From a checkpoint of a small mixture-of-experts model trained on Wikipedia: a variant of Adam for the experts.
Below are experts of layer 6 (counted from 0) of a mixture-of-experts language model. Rows are named router (the router's row for the expert), gate (a neuron's input weights, with its number), up (a neuron's input weights, with its number), down (a neuron's output weights, with its number) and show model dimensions 0-255. Each number is 200 + 20 x the weight over its row's rms, rounded and kept within 0 to 999.
After each expert's rows: a language model's description of what the expert responds to; "comes after" lists some tokens at least twice as common just before its tokens as in all text. This comes from a sample of Wikipedia text that the model never trained on. Tokens count by the router's weight.

# expert 19
router,196,189,166,208,197,191,169,243,190,214,192,202,192,210,213,231,189,167,203,194,238,184,184,206,212,209,191,190,157,216,204,208,184,209,223,168,196,201,195,193,200,208,194,211,178,243,219,199,174,184,175,194,193,248,217,201,171,203,199,152,178,203,205,219,225,206,211,217,193,167,191,178,180,206,187,185,217,175,201,173,207,233,221,201,158,235,235,194,181,213,196,205,193,207,190,174,219,200,187,214,223,205,183,232,205,215,189,180,233,166,223,197,199,192,191,186,222,170,228,217,183,191,178,229,200,208,188,203,199,183,206,204,196,195,142,226,172,188,223,208,188,206,199,189,203,191,193,203,190,220,196,199,187,180,195,205,184,212,215,168,183,199,199,166,226,213,164,210,241,198,179,199,231,184,198,216,192,233,200,186,204,185,202,166,219,195,211,196,187,242,184,204,193,235,201,200,203,238,210,230,156,209,202,174,183,203,205,188,159,232,203,216,184,204,207,211,186,222,232,212,162,254,190,204,189,192,213,172,208,195,205,197,180,222,187,183,220,166,188,166,209,188,189,176,236,178,168,246,176,194,222,216,223,169,166,208
gate3,231,212,197,181,192,207,215,195,185,235,244,195,188,196,198,179,180,208,225,219,176,218,222,232,178,168,191,233,210,214,194,177,202,188,197,206,180,181,192,243,186,210,177,171,199,212,182,185,244,206,206,171,161,181,203,198,176,200,203,232,190,200,175,199,207,198,212,178,186,246,185,224,252,209,254,187,211,169,202,215,165,181,201,219,236,167,193,193,246,158,189,216,217,228,196,177,197,215,215,202,170,204,166,156,191,201,236,183,222,216,204,189,159,214,199,197,169,190,214,191,210,212,191,193,223,242,196,247,186,190,245,218,216,206,237,166,191,204,223,199,206,236,216,224,195,182,226,170,172,192,191,191,179,230,198,222,201,202,210,210,231,207,210,189,204,178,174,193,195,199,200,199,186,206,199,190,227,212,231,221,172,232,206,204,230,201,179,193,209,161,199,221,177,180,209,203,209,200,204,213,203,184,189,174,219,188,207,201,208,218,186,196,203,201,233,216,173,216,212,221,199,204,183,221,205,218,200,207,174,207,185,207,216,207,183,210,180,192,206,165,243,191,217,214,187,204,208,205,180,228,219,189,195,202,221,227
up3,217,174,179,182,195,221,184,209,194,217,206,202,171,184,206,185,200,190,245,162,212,177,201,228,189,178,204,220,203,206,182,177,210,188,198,192,199,220,177,185,163,195,165,196,192,191,196,167,221,145,183,187,165,206,187,212,170,178,167,219,191,191,192,214,231,209,225,181,198,204,172,211,215,249,220,204,185,203,215,189,182,201,237,200,184,195,234,188,230,212,174,202,199,210,203,195,226,192,203,213,182,187,148,156,173,191,187,164,205,182,219,165,167,230,197,174,208,166,202,187,214,173,199,213,197,202,196,208,207,184,195,172,229,187,191,186,172,199,240,187,231,214,217,209,168,199,200,212,188,212,197,204,200,174,180,213,189,232,200,187,207,201,199,194,199,219,178,170,195,205,166,197,216,191,203,241,222,191,210,230,162,193,177,174,210,244,222,198,225,155,212,197,179,194,188,193,179,217,218,217,189,170,222,181,201,209,246,187,207,204,220,187,218,202,165,191,168,237,215,227,179,217,197,221,209,223,235,226,213,194,182,206,174,213,191,188,215,190,196,176,219,222,217,240,194,204,196,225,184,186,193,202,203,213,210,241
down3,202,221,184,230,226,209,234,198,185,195,185,179,216,173,222,199,179,180,195,200,232,207,194,189,230,203,211,172,194,198,210,177,199,178,214,206,192,173,184,172,208,208,185,182,251,217,231,191,215,189,166,208,175,219,206,196,183,189,186,174,213,169,194,202,210,186,205,211,201,227,186,203,203,212,213,219,190,216,205,246,194,186,203,200,209,201,214,213,203,166,202,210,209,212,201,172,193,233,200,219,221,178,219,188,204,262,235,195,227,208,196,212,194,211,201,202,185,230,166,204,211,201,161,183,181,189,165,232,165,202,246,154,226,154,184,240,223,182,171,173,190,201,214,172,188,209,189,190,212,190,223,205,223,200,207,178,212,167,219,186,210,254,215,188,168,205,214,203,212,191,216,200,210,166,223,183,177,205,176,209,175,262,157,221,200,211,199,193,205,212,200,212,202,176,194,182,212,221,211,229,261,230,186,173,203,201,196,211,182,200,231,186,191,236,172,186,195,191,189,193,221,215,184,187,213,187,179,225,188,222,179,182,211,232,162,202,187,178,207,226,199,216,238,202,198,207,204,196,207,218,203,178,197,203,199,194
It responds to: The infinitive marker to, modals such as would, could, can, may, and the verbs that follow them, such as scale, take.
comes after: " to", " would", " can", " not", " could", " did"

# expert 23
router,184,212,180,195,189,158,265,171,199,205,187,213,159,220,232,215,200,226,134,187,217,200,244,168,196,197,197,183,160,208,219,203,195,194,230,211,167,183,220,189,200,217,204,230,175,188,189,199,214,173,189,195,161,193,205,184,179,191,211,205,226,192,179,196,228,203,142,203,198,217,186,237,231,219,193,194,190,199,194,212,202,197,189,214,197,197,165,239,193,223,222,209,187,194,206,192,194,191,199,221,199,171,207,169,221,251,188,184,186,216,208,212,182,212,211,201,209,200,199,202,189,224,220,195,184,211,212,187,215,182,171,205,207,159,220,201,225,233,187,206,206,209,180,189,171,225,188,161,200,177,182,198,195,216,212,169,200,210,226,225,202,237,198,184,200,185,223,219,200,214,256,186,195,201,181,189,251,202,183,211,227,204,175,202,195,209,200,204,206,182,183,191,189,202,187,216,242,187,203,206,173,206,194,177,197,209,204,217,196,195,180,215,204,242,174,177,211,179,186,201,209,213,214,190,197,204,197,201,176,176,173,191,227,196,186,191,211,237,167,181,233,213,186,162,162,184,200,170,193,205,170,176,172,182,228,195
gate3,188,212,214,203,208,185,180,220,180,213,189,176,205,181,157,210,184,202,212,188,202,216,188,188,207,200,211,202,198,205,181,210,189,207,183,214,211,193,185,212,224,192,250,216,219,202,224,229,170,213,187,206,222,171,197,217,230,164,208,193,201,198,191,224,182,212,185,208,226,178,212,202,232,186,187,232,185,166,239,175,176,222,193,182,165,186,170,213,220,192,212,196,186,218,184,215,191,177,175,219,202,217,163,194,210,184,183,184,207,244,200,224,205,206,205,237,209,200,181,205,187,182,223,179,194,157,204,162,185,185,190,181,180,216,206,218,185,202,177,196,171,223,188,195,181,228,203,221,188,236,204,187,220,206,204,249,220,201,221,184,201,220,265,209,224,208,205,161,176,197,210,185,192,172,200,172,180,219,175,225,190,224,199,228,180,183,187,216,174,194,177,205,193,187,195,187,193,194,199,211,172,209,171,239,189,217,222,197,186,190,205,193,207,200,188,168,157,201,205,200,165,186,179,219,235,204,212,200,214,202,163,219,201,218,214,235,185,199,243,216,196,225,192,194,245,231,174,222,150,246,164,179,193,192,215,194
up3,223,180,208,189,182,233,195,224,236,236,169,165,181,195,206,224,177,182,182,202,210,204,205,231,193,173,203,235,183,180,230,203,228,164,206,197,218,168,216,165,207,208,213,211,189,204,227,186,230,183,227,195,196,196,189,213,171,189,184,227,191,219,213,205,199,247,204,182,149,215,217,146,211,192,226,193,211,209,216,213,184,193,244,223,213,197,188,221,224,198,183,207,219,226,231,178,191,213,228,204,159,200,206,215,200,184,215,234,199,203,185,173,201,161,210,193,193,187,221,217,196,195,206,216,191,170,225,193,220,189,198,207,213,196,173,237,188,161,204,208,169,210,200,194,228,198,232,204,177,176,178,185,182,235,241,195,188,218,184,207,189,213,209,193,205,190,181,218,191,188,207,206,215,194,172,236,207,185,220,213,199,222,216,195,208,194,173,200,208,197,171,205,193,194,215,182,224,211,203,200,208,205,181,215,174,175,179,220,217,219,224,176,216,197,236,213,229,246,209,174,247,189,202,205,203,203,185,214,211,172,198,222,178,230,207,206,175,185,195,156,193,178,196,174,214,167,248,221,185,219,217,187,198,156,210,215
down3,193,203,228,200,199,197,198,166,186,161,227,210,215,176,199,204,199,206,213,169,192,185,193,211,185,189,177,229,220,210,197,240,221,224,216,216,187,259,232,221,191,178,212,227,179,178,173,183,217,213,184,223,200,202,207,153,204,206,198,210,203,214,224,199,206,176,180,145,215,236,174,172,178,193,192,196,185,195,180,228,180,194,198,200,212,217,205,205,211,206,213,198,208,201,213,174,216,223,228,207,212,172,204,211,188,174,181,214,222,209,198,177,230,211,174,193,172,264,194,200,206,175,208,191,248,204,211,207,213,203,187,207,209,220,239,203,207,184,141,194,223,238,177,228,200,225,200,201,182,201,193,160,188,184,206,200,180,211,190,201,217,159,177,219,215,238,201,214,217,225,172,205,199,200,221,256,240,190,210,192,209,214,194,212,209,205,201,213,193,207,182,214,196,205,195,220,209,178,213,165,179,188,178,232,172,217,201,199,219,208,170,192,193,196,202,176,211,234,183,186,205,179,186,183,199,199,216,189,205,177,230,207,206,205,196,185,192,251,201,210,170,236,180,181,220,186,196,252,181,189,186,245,190,204,204,194
It responds to: Pipe separators in wiki tables, especially election results, vote totals and sports standings; also Cyrillic or Arabic letters and coordinate marks like °N.
comes after: " ", " 0", " —", " %", " votes", " hold"

# expert 21
router,191,241,160,234,195,173,170,205,217,197,166,204,198,221,185,178,194,177,208,193,177,187,194,172,185,196,195,206,251,196,188,210,198,210,204,212,204,192,200,234,174,215,218,186,193,212,167,206,205,190,168,215,179,172,186,202,171,194,196,190,193,202,183,240,168,176,246,190,190,234,198,213,196,169,195,228,240,193,214,198,186,192,183,200,190,212,174,169,186,178,208,201,163,178,177,208,207,197,211,196,182,179,216,186,205,213,194,197,225,216,215,185,192,237,234,191,178,192,221,193,179,219,165,217,210,210,199,228,216,156,204,188,180,182,235,242,186,200,189,184,188,217,201,200,222,192,211,225,189,195,215,179,174,237,177,192,199,214,216,190,195,197,170,193,229,215,176,181,182,157,208,170,212,204,226,173,178,233,170,215,221,198,238,243,188,168,201,166,211,182,229,184,192,222,177,196,205,192,153,173,211,186,196,181,232,188,216,188,226,192,203,153,215,198,220,195,224,220,230,183,210,214,199,209,183,192,238,174,199,182,176,209,204,190,212,181,203,191,207,184,223,184,223,196,199,210,205,163,223,226,234,203,221,223,185,215
gate1,220,161,193,219,199,230,205,177,197,219,236,212,188,201,197,209,224,209,221,201,161,201,211,191,207,206,216,216,218,190,228,218,206,190,189,176,204,187,195,204,231,159,206,202,183,203,188,135,211,189,228,201,181,211,183,225,226,231,211,197,193,206,192,224,154,200,216,234,210,199,215,232,212,189,209,244,213,198,171,202,229,206,220,203,220,189,212,176,195,215,171,224,184,204,199,173,169,224,206,180,172,225,205,191,182,172,162,203,230,202,193,215,217,234,196,162,196,204,163,206,192,182,222,200,207,167,244,185,211,183,173,209,182,234,176,176,216,187,203,189,181,231,189,224,187,170,197,206,155,201,219,190,179,176,202,210,175,185,170,220,247,170,161,179,192,192,212,219,218,206,212,154,174,215,206,199,223,185,213,199,192,213,180,248,209,232,183,217,215,210,171,224,195,151,190,212,189,197,232,228,182,229,199,199,196,201,204,190,203,189,204,217,203,186,188,190,177,154,188,221,178,229,212,201,200,203,228,223,192,185,176,202,208,174,197,223,210,193,179,221,170,217,198,209,213,177,195,200,210,198,219,229,192,191,199,195
up1,209,222,176,211,217,175,172,202,190,232,192,159,176,173,192,213,216,203,175,174,207,187,225,248,215,198,210,194,197,177,197,188,214,238,213,195,177,167,171,204,211,216,171,196,191,168,197,202,197,202,209,197,249,219,190,196,159,204,224,212,211,187,230,208,207,225,205,189,205,173,227,209,182,187,199,209,212,219,173,195,183,193,185,188,199,154,214,202,250,216,185,216,180,205,185,208,201,209,196,213,185,178,190,174,172,207,192,200,218,217,211,195,176,177,216,202,182,183,205,225,186,208,180,189,240,211,218,213,207,204,224,174,208,201,199,193,201,226,186,158,194,191,204,199,209,217,226,207,189,198,160,164,237,212,214,223,216,186,180,223,161,226,182,207,180,166,192,193,164,194,179,206,196,218,193,177,207,190,225,186,200,201,189,202,184,196,195,226,175,190,218,242,221,188,167,226,209,192,188,215,238,181,207,189,160,239,176,168,209,179,179,243,160,200,171,175,209,186,187,187,187,226,196,225,207,207,184,178,182,198,210,236,169,197,178,230,183,220,180,217,158,174,235,175,199,220,201,164,173,183,175,208,215,205,207,191
down1,185,203,196,199,200,184,201,243,208,201,217,185,196,163,216,227,198,193,226,192,206,216,200,199,200,208,191,221,203,200,171,156,169,183,215,189,228,218,192,152,203,198,160,198,229,187,242,190,188,205,178,168,248,184,203,191,220,199,219,164,205,172,237,183,232,193,181,178,221,185,177,201,180,189,191,225,202,190,213,204,211,163,186,241,217,188,168,183,210,210,250,172,216,203,190,207,196,204,201,193,208,184,147,174,190,193,175,190,196,201,172,217,169,197,210,186,185,217,171,198,209,202,214,213,178,183,182,150,199,211,202,210,218,213,204,191,175,190,160,203,198,202,185,222,189,167,190,215,216,203,173,226,197,171,185,234,193,182,191,203,175,198,168,179,206,174,221,197,175,215,187,222,199,197,183,217,200,187,211,160,207,196,224,194,204,218,222,211,233,249,228,200,169,200,176,216,216,245,207,208,222,187,196,216,199,178,228,196,204,206,184,204,179,184,193,156,182,160,188,209,188,189,216,177,191,225,190,211,226,196,210,182,192,246,209,216,198,191,222,192,235,178,217,175,211,175,155,180,200,222,210,183,195,218,192,194
It responds to: Hyphens inside compounds (hydro-electric, Auto-rack, β-1,3) and Latin-style word starts like sc, exp, dep, comp.
comes after: "\n", " pro", " dis", " trans", "oc", " am"

# expert 60
router,208,195,221,189,171,216,184,170,202,195,180,200,239,236,228,193,235,217,186,223,179,190,229,205,212,188,225,208,179,235,186,186,214,197,219,159,193,202,206,189,177,234,196,191,172,231,224,198,201,208,190,217,238,226,224,222,207,164,219,183,196,211,184,171,242,193,200,219,217,195,178,233,193,192,219,196,203,201,226,180,205,241,192,223,180,230,222,215,173,201,166,189,199,218,190,202,204,218,209,185,220,219,196,227,206,174,193,174,238,198,194,167,218,205,176,188,175,213,190,181,201,184,193,229,174,180,193,175,214,213,191,204,200,207,160,200,208,199,191,196,203,196,154,204,208,215,225,211,197,193,206,194,230,176,184,168,198,198,197,256,213,184,176,176,204,213,169,210,238,244,180,197,207,188,242,225,202,218,197,199,199,228,205,185,213,180,206,208,190,212,231,211,201,208,218,203,214,215,165,225,200,210,218,183,191,222,189,212,180,168,219,183,217,232,235,210,201,200,222,239,191,206,210,201,228,180,188,188,193,181,269,223,197,226,205,163,186,186,175,201,211,184,179,201,208,213,185,198,167,220,171,211,213,199,202,246
gate3,195,238,235,191,254,141,171,200,198,186,203,178,222,220,224,158,206,211,203,202,208,251,226,181,211,176,215,188,198,224,183,217,193,202,211,207,206,194,196,193,192,197,182,173,222,220,201,182,185,206,199,214,228,205,190,161,173,231,207,203,204,156,154,184,157,184,196,179,210,226,223,217,176,174,181,202,211,183,195,204,222,193,214,201,236,224,209,193,188,200,193,160,216,199,179,184,213,211,172,227,235,198,205,227,206,202,213,214,212,208,196,209,220,226,224,161,205,234,212,207,203,230,193,186,214,196,215,185,186,199,213,231,188,198,182,208,209,196,195,180,186,214,206,209,201,179,229,231,214,248,224,229,195,188,193,199,212,197,196,205,188,189,207,176,209,160,176,198,207,225,207,239,225,178,230,242,201,186,194,184,213,216,188,199,203,172,221,200,180,210,155,176,180,203,196,230,205,206,198,214,178,174,194,175,192,205,189,186,239,190,180,231,168,213,213,178,226,186,228,188,201,247,193,162,193,205,183,194,230,203,202,196,224,211,210,196,200,186,211,187,216,166,179,177,205,162,169,196,217,217,183,159,208,213,203,194
up3,230,184,174,190,221,234,179,179,159,196,187,150,175,199,192,220,222,200,180,209,188,193,227,178,175,219,195,213,226,208,204,229,183,244,208,241,211,210,227,213,204,194,212,199,207,166,216,222,187,233,218,195,204,204,163,201,212,203,185,162,203,203,192,200,165,190,220,218,183,191,193,196,212,175,194,186,172,198,238,182,198,222,168,200,194,205,197,190,173,217,162,200,171,184,190,215,188,216,195,187,212,183,248,188,217,187,165,182,201,182,188,195,228,193,208,187,204,244,186,202,196,212,242,183,190,214,209,205,201,188,209,214,182,270,215,210,181,219,207,174,183,215,197,195,201,201,222,179,219,168,192,185,221,198,212,192,199,227,215,197,222,190,214,196,181,177,222,233,207,205,233,172,213,181,199,181,210,219,189,179,195,206,190,214,234,180,185,189,220,210,164,216,189,205,182,222,224,250,214,199,216,223,193,218,182,208,215,198,216,222,201,224,195,208,210,187,189,189,189,196,220,167,174,194,188,210,249,199,209,237,183,201,143,232,210,214,215,194,202,243,233,198,203,244,169,175,218,222,216,209,181,198,177,211,208,200
down3,191,193,185,204,205,178,217,204,189,181,167,191,223,188,195,195,189,181,190,205,178,190,238,196,174,215,207,199,207,185,172,186,184,220,181,200,201,174,186,219,204,202,225,239,215,165,185,221,193,236,238,194,182,208,212,210,172,182,218,197,219,170,181,203,208,213,188,205,200,199,217,215,180,192,168,193,211,208,214,210,195,230,209,219,189,194,218,152,200,212,209,200,198,195,181,208,165,162,205,205,176,199,227,207,204,175,139,223,216,208,227,197,203,192,230,183,158,165,193,225,179,177,198,192,185,235,163,191,164,229,202,208,239,201,210,188,209,204,216,219,216,187,215,232,176,178,190,185,191,211,185,180,192,223,225,181,169,235,219,194,185,224,199,242,182,226,179,231,196,186,170,225,200,195,194,174,224,197,170,239,180,166,203,184,226,190,187,183,203,241,176,186,200,180,239,228,178,190,189,217,213,193,227,172,179,201,202,216,237,216,191,178,221,137,197,234,187,195,170,188,230,186,200,198,235,207,228,212,215,218,197,205,191,193,188,227,249,210,185,201,181,190,205,227,226,197,218,202,204,193,213,201,189,203,186,210
It responds to: Past-tense career and life verbs after he or was in biographies, such as moved, joined, began, emigrated, convicted, with following to or in.
comes after: " was", " he", " He", " and", " to", " she"

# expert 61
router,167,202,186,192,197,221,185,175,213,193,220,163,168,169,191,224,203,224,182,214,217,165,169,200,209,198,161,199,238,201,179,237,191,194,195,160,237,197,179,229,211,195,178,196,250,192,178,228,211,203,225,190,161,216,225,191,207,224,190,218,199,188,221,178,197,173,167,196,182,192,250,225,202,164,197,204,172,194,185,211,211,208,232,217,241,207,173,177,215,181,198,222,186,196,235,247,218,210,185,177,190,184,207,205,202,228,206,206,210,185,181,183,214,200,200,244,174,185,193,194,214,182,213,216,228,193,188,219,195,222,174,177,175,197,199,238,240,209,226,174,201,198,211,215,235,188,171,176,186,199,201,236,183,205,165,225,207,176,184,206,201,168,182,174,229,201,218,202,223,201,200,213,211,223,213,196,179,180,181,203,226,215,200,214,198,172,194,199,208,189,188,206,186,209,183,206,209,218,219,219,189,217,225,205,214,168,206,183,200,198,184,182,212,170,216,219,189,189,212,238,220,217,179,190,198,227,163,182,188,190,196,209,207,193,181,206,197,248,172,246,216,195,243,194,226,204,208,205,169,212,203,187,163,196,208,197
gate2,188,198,192,174,185,203,197,179,208,228,178,212,195,222,185,201,216,207,192,198,206,208,203,192,213,258,202,230,211,193,186,149,212,208,193,209,200,181,222,205,212,173,167,194,223,219,233,178,191,224,174,191,221,190,186,208,161,200,246,222,243,194,203,228,199,208,179,177,230,213,231,217,198,175,190,173,184,207,234,164,190,163,202,188,192,182,176,187,248,221,188,192,198,205,221,201,233,217,211,260,174,162,189,195,184,209,198,205,219,230,195,206,201,192,216,186,220,167,203,176,214,202,218,175,171,226,215,158,168,173,208,162,182,194,175,189,195,186,160,193,202,197,194,199,165,183,198,202,201,207,182,219,199,171,181,206,198,195,226,208,154,204,215,182,178,210,182,206,234,194,159,219,187,199,207,196,176,180,194,189,212,212,147,223,214,208,222,194,216,212,193,213,158,235,175,197,201,212,207,221,232,220,187,188,161,218,209,228,201,184,193,214,206,183,190,210,185,192,192,204,178,173,204,197,196,197,216,217,176,209,232,196,212,212,177,210,172,188,225,207,180,200,233,180,233,212,185,175,197,189,196,220,192,194,212,236
up2,191,228,179,199,208,209,225,183,194,206,200,181,183,205,193,214,215,215,228,185,185,187,229,168,205,167,180,153,213,205,208,205,150,204,196,179,186,206,211,207,172,211,224,232,205,208,179,186,199,175,211,210,162,176,189,170,231,183,216,181,197,217,164,204,223,171,219,207,175,193,199,157,216,224,211,217,207,206,177,169,180,182,183,211,207,229,210,206,164,220,202,184,200,218,204,206,220,203,162,183,251,207,194,221,206,193,206,217,201,229,239,158,190,189,191,195,198,207,207,243,192,194,225,153,206,197,207,184,206,229,226,183,234,206,228,195,170,181,214,177,202,192,198,171,222,205,171,228,217,236,197,197,179,217,195,182,194,233,194,157,213,200,175,238,200,193,210,171,179,197,202,193,198,207,192,223,210,217,188,196,173,203,191,203,189,177,184,188,190,157,189,198,168,177,218,198,194,192,213,181,162,232,192,184,201,214,218,189,220,199,183,151,219,211,222,178,207,213,198,241,241,214,201,233,209,190,197,194,224,205,156,206,202,173,193,194,206,227,152,215,213,203,166,234,182,211,195,203,189,232,193,191,199,204,220,183
down2,174,187,198,238,195,208,223,179,200,189,142,215,210,195,190,195,192,177,198,199,192,192,214,206,206,173,199,178,239,196,227,210,244,191,199,168,229,183,204,201,144,236,207,188,226,199,220,157,199,218,228,175,199,219,176,223,215,204,220,218,180,214,169,189,223,211,163,185,206,227,198,181,223,183,172,202,185,179,186,197,211,204,194,213,212,188,236,222,186,187,185,195,182,217,176,171,223,202,199,180,189,195,203,208,156,213,199,207,166,236,187,174,214,227,212,224,181,215,221,206,168,201,232,181,208,221,182,208,207,173,222,205,232,197,165,193,181,189,205,184,193,186,241,206,232,206,170,243,199,194,194,218,204,206,186,191,205,218,203,196,185,183,196,198,213,207,208,220,173,176,204,160,223,179,204,190,237,209,207,212,164,207,220,183,193,215,216,198,174,186,194,189,202,172,257,192,223,208,195,224,198,208,190,227,236,199,221,202,219,242,222,189,212,207,176,145,227,203,192,226,211,228,228,224,216,147,224,183,193,174,222,210,179,214,189,196,199,174,204,205,196,192,187,201,220,185,188,179,182,205,174,205,199,219,207,196
It responds to: Single digits and number pieces in infoboxes, statistic lists and tables, such as goals, appearances, years and percentages, like "1 League Cup", "2 TD".
comes after: " |", "\n", "-", ":", " /", " (19"

# expert 16
router,197,213,219,200,223,188,208,180,188,213,197,185,200,209,257,191,178,212,199,226,202,202,216,204,189,233,193,218,212,229,200,212,203,185,210,206,210,205,173,201,170,194,204,229,178,178,207,195,230,191,204,189,195,206,213,220,182,223,182,212,189,193,206,163,200,196,188,172,226,198,206,205,242,214,190,182,165,186,198,198,195,219,222,172,227,223,171,177,199,190,174,210,248,205,228,203,169,187,157,219,204,180,182,172,210,222,201,210,191,212,206,187,196,206,199,195,192,224,185,225,207,208,224,223,190,229,186,197,200,214,210,150,202,169,227,166,255,179,185,171,229,210,190,192,208,198,155,163,183,216,189,220,201,196,210,171,195,217,215,211,213,188,217,167,222,185,181,211,202,184,177,205,210,208,210,189,212,189,172,243,171,208,217,192,220,231,226,198,201,199,228,196,173,189,189,205,216,220,185,228,189,179,227,201,168,208,180,242,189,183,175,167,183,168,185,188,230,175,261,231,218,187,179,210,186,204,207,219,184,203,169,154,193,218,194,203,181,242,179,191,181,214,178,169,167,173,178,168,191,203,175,187,202,190,210,205
gate3,218,223,187,231,182,152,231,182,225,185,198,229,189,197,154,188,236,189,203,221,211,186,208,199,184,177,192,212,193,202,193,145,172,233,238,226,186,184,179,158,200,214,232,212,190,214,210,179,205,177,220,195,204,232,191,214,234,215,209,175,201,174,183,204,213,218,192,187,210,208,167,193,217,213,233,193,185,208,187,213,181,200,203,194,198,185,192,226,192,195,186,174,201,187,195,193,186,181,210,185,228,197,201,246,234,177,210,215,199,219,215,180,203,172,177,227,211,178,216,213,233,218,173,189,230,204,203,172,184,181,204,183,197,219,211,178,198,231,190,177,197,212,189,198,217,221,223,191,201,162,198,192,237,199,183,216,226,214,221,229,149,209,196,190,192,224,219,220,198,195,240,189,194,189,191,214,233,169,211,216,198,215,177,211,167,194,193,253,227,223,177,189,237,241,178,226,175,229,226,227,191,222,226,207,202,198,227,215,209,207,191,201,185,222,193,161,206,181,194,210,205,207,199,187,237,212,198,166,219,164,171,181,191,199,207,196,229,201,179,234,209,191,196,220,198,197,207,223,203,231,227,187,209,185,175,186
up3,198,210,177,185,214,181,197,182,203,204,157,174,203,215,171,203,251,176,200,209,214,201,214,186,197,175,211,189,190,216,216,178,160,191,221,233,188,190,204,183,199,172,184,217,190,191,153,194,229,221,204,192,205,225,236,202,202,207,204,158,215,208,175,228,196,185,155,189,224,248,205,215,222,196,201,203,197,204,170,176,186,190,179,204,218,189,183,199,178,178,206,176,217,193,184,212,230,179,209,211,191,200,221,215,206,178,191,187,213,197,169,185,206,191,212,194,191,200,225,229,210,179,208,173,215,198,195,222,178,218,211,142,179,192,187,189,198,186,161,201,230,263,188,178,207,207,201,174,190,181,191,191,191,214,204,222,198,208,213,217,201,214,184,195,206,198,205,203,189,203,206,194,167,216,202,181,211,159,159,231,231,204,189,220,213,182,212,204,242,179,209,207,251,213,194,210,178,209,179,217,190,194,197,215,181,200,229,179,232,199,196,185,238,216,199,155,225,181,197,216,212,201,210,194,201,193,216,164,209,166,187,202,243,190,205,253,211,206,221,236,200,242,206,253,226,219,212,178,230,205,216,178,188,211,199,212
down3,208,214,223,176,204,174,183,211,207,218,189,215,205,186,210,190,266,191,199,196,170,212,218,192,199,178,201,192,204,192,193,188,193,185,232,197,202,201,224,216,216,206,202,195,184,199,172,200,207,187,168,221,238,203,194,170,210,234,169,214,240,182,212,176,221,188,188,182,213,216,201,168,185,205,177,198,188,188,179,162,166,201,189,220,195,200,212,172,186,187,229,178,209,206,164,248,227,221,188,216,218,195,210,190,215,223,149,188,202,185,200,246,198,202,202,199,211,198,213,224,206,223,227,208,191,226,221,167,198,223,190,198,178,194,212,191,217,183,200,185,223,221,214,170,175,167,203,216,192,201,199,207,193,210,183,196,230,195,180,214,189,231,204,208,181,224,249,164,184,208,172,224,185,211,219,241,261,170,227,203,189,202,198,183,189,207,185,203,185,213,192,182,165,165,162,202,261,221,201,192,184,242,188,189,191,211,219,163,231,208,207,176,211,192,218,157,188,217,202,203,198,201,169,221,216,203,215,189,198,222,158,221,172,199,192,191,200,196,181,198,232,205,233,168,180,208,213,215,197,190,200,194,196,201,236,201
It responds to: Pipes, zeros and numbers in election or sports statistics tables, plus political terms like Senate, Representatives, district, and NFL draft colons.
comes after: " |", " 0", " Party", " of", " member", " medal"